From a checkpoint of a small mixture-of-experts model trained on Wikipedia: 48 experts in each of 11 layers, a variant of Muon for the experts.
Below are experts of layer 8 (counted from 0) of a mixture-of-experts language model. Rows are named router (the router's row for the expert) and show model dimensions 40-79. Each number is 500 + 50 x the weight over its row's rms, rounded and kept within 0 to 999. Numbers have three digits each.
After each expert's rows: "comes before" lists some tokens at least twice as common just after its tokens as in all text; "comes after" lists some tokens at least twice as common just before its tokens as in all text. This comes from a sample of Wikipedia text that the model never trained on. Tokens count by the router's weight.

# expert 37
router:440567532544509490511532446467431490532506570550486467556566554471489410469396573533531549487496485551453547389487544475
comes before: "\n", "-", "The", "==", "In", " first"
comes after: "\n", " of", " =", ".", "==", " =="

# expert 46
router:434521435570533444480398535578464476576492515421478440616503476495410532478489488587445386559507457528535547525515521516
comes before: "2", "1", " |", "0", "3", "6"
comes after: " ", "-", "–", "1", "2", "/"

# expert 30
router:458496480547507512579411506459568540523472531526564474536584512481447538559510546529501463469566519487492542442551573581
comes before: " ", " and", " he", " the", " but", " which"
comes after: "5", "4", "6", "3", "7", "8"

# expert 29
router:472509371505472440531484449522538492541514482477508417607554542457488426424478550549510486477589519560502542504596498501
comes before: " |", " of", ":", " Lemmon", " York", " station"
comes after: " |", "\n", ",", ":", "-", ";"

# expert 45
router:482582473507517444457505496577453495576493591516468539468595578511549575503467483593500523556501437449554592455533559524
comes before: "|", "\n", "-", "===", "==", "The"
comes after: " |", "\n", "==", ".", ")", " =="

# expert 7
router:522548471423571570584528513527543574468504485450507478551481477425529454436486468470445450518526508477457594512584628589
comes before: ":", "0", "9", "\n", "8", "=="
comes after: " ", "-", " (", " also", "^{", " ·"

# expert 27
router:433465471522491569538498474475519523667531515521507531495533533558504546446491515575389483478553493514493520379632491540
comes before: " the", " a", ",", " of", " States", " as"
comes after: " the", " in", " one", " part", " In", "In"

# expert 3
router:484426397488527526499514508522573607545468549479505372508486552528489435441497522511428512510530470510560539519581528527
comes before: "1", " |", "2", "3", "4", "5"
comes after: " |", "4", "7", "1", "5", ";"

# expert 10
router:475581492550520530535482531576464500492364594492606472575521495522506546514442472624515454518553433492540595458522476597
comes before: "|", "-", "\n", "4", "6", "5"
comes after: "0", "9", " |", ".", ")", "\n"

# expert 26
router:486590484513558474483483550457405568514446553461512474517591557443451516406504510566500437483617475578516533454498541531
comes before: "ed", " the", " to", " that", " a", " his"
comes after: " to", " he", " who", ",", " and", " He"

# expert 2
router:422543421486597575529505514557490574597537552491467545586514531440596508433443507536479488555527490508471470507589522513
comes before: ":", " by", "==", " information", " name", " =="
comes after: "-", "\n", "==", "|", "===", " •"

# expert 4
router:555586428513542493570430476547439500471481478467509491562484456410547551459529527521477443552604446411484578441529521572
comes before: "9", "0", "8", "5", "7", "6"
comes after: " ", " (", "–", " is", " as", " with"

# expert 5
router:409524475577526480544390504529520482556412570434518523543492521439514515530481517560459448497531547533568604552566509472
comes before: ")", "–", " |", ",", "4", "5"
comes after: "0", "9", "1", "2", "8", "7"

# expert 40
router:430535526456538470445497544492464497548490542489512530509479570482561590481535443577492551522503401474433558432552595570
comes before: " ", "\n", "=", " •", " Country", " Total"
comes after: "\n", "-", "|", " Team", ";", " Year"

# expert 44
router:438570500520592495551403511458488509530430520521527545607480480546511480457394491480519450585614550590514552404523540553
comes before: " ", " century", " round", " place", " years", " season"
comes after: "2", "1", "3", "0", " the", "5"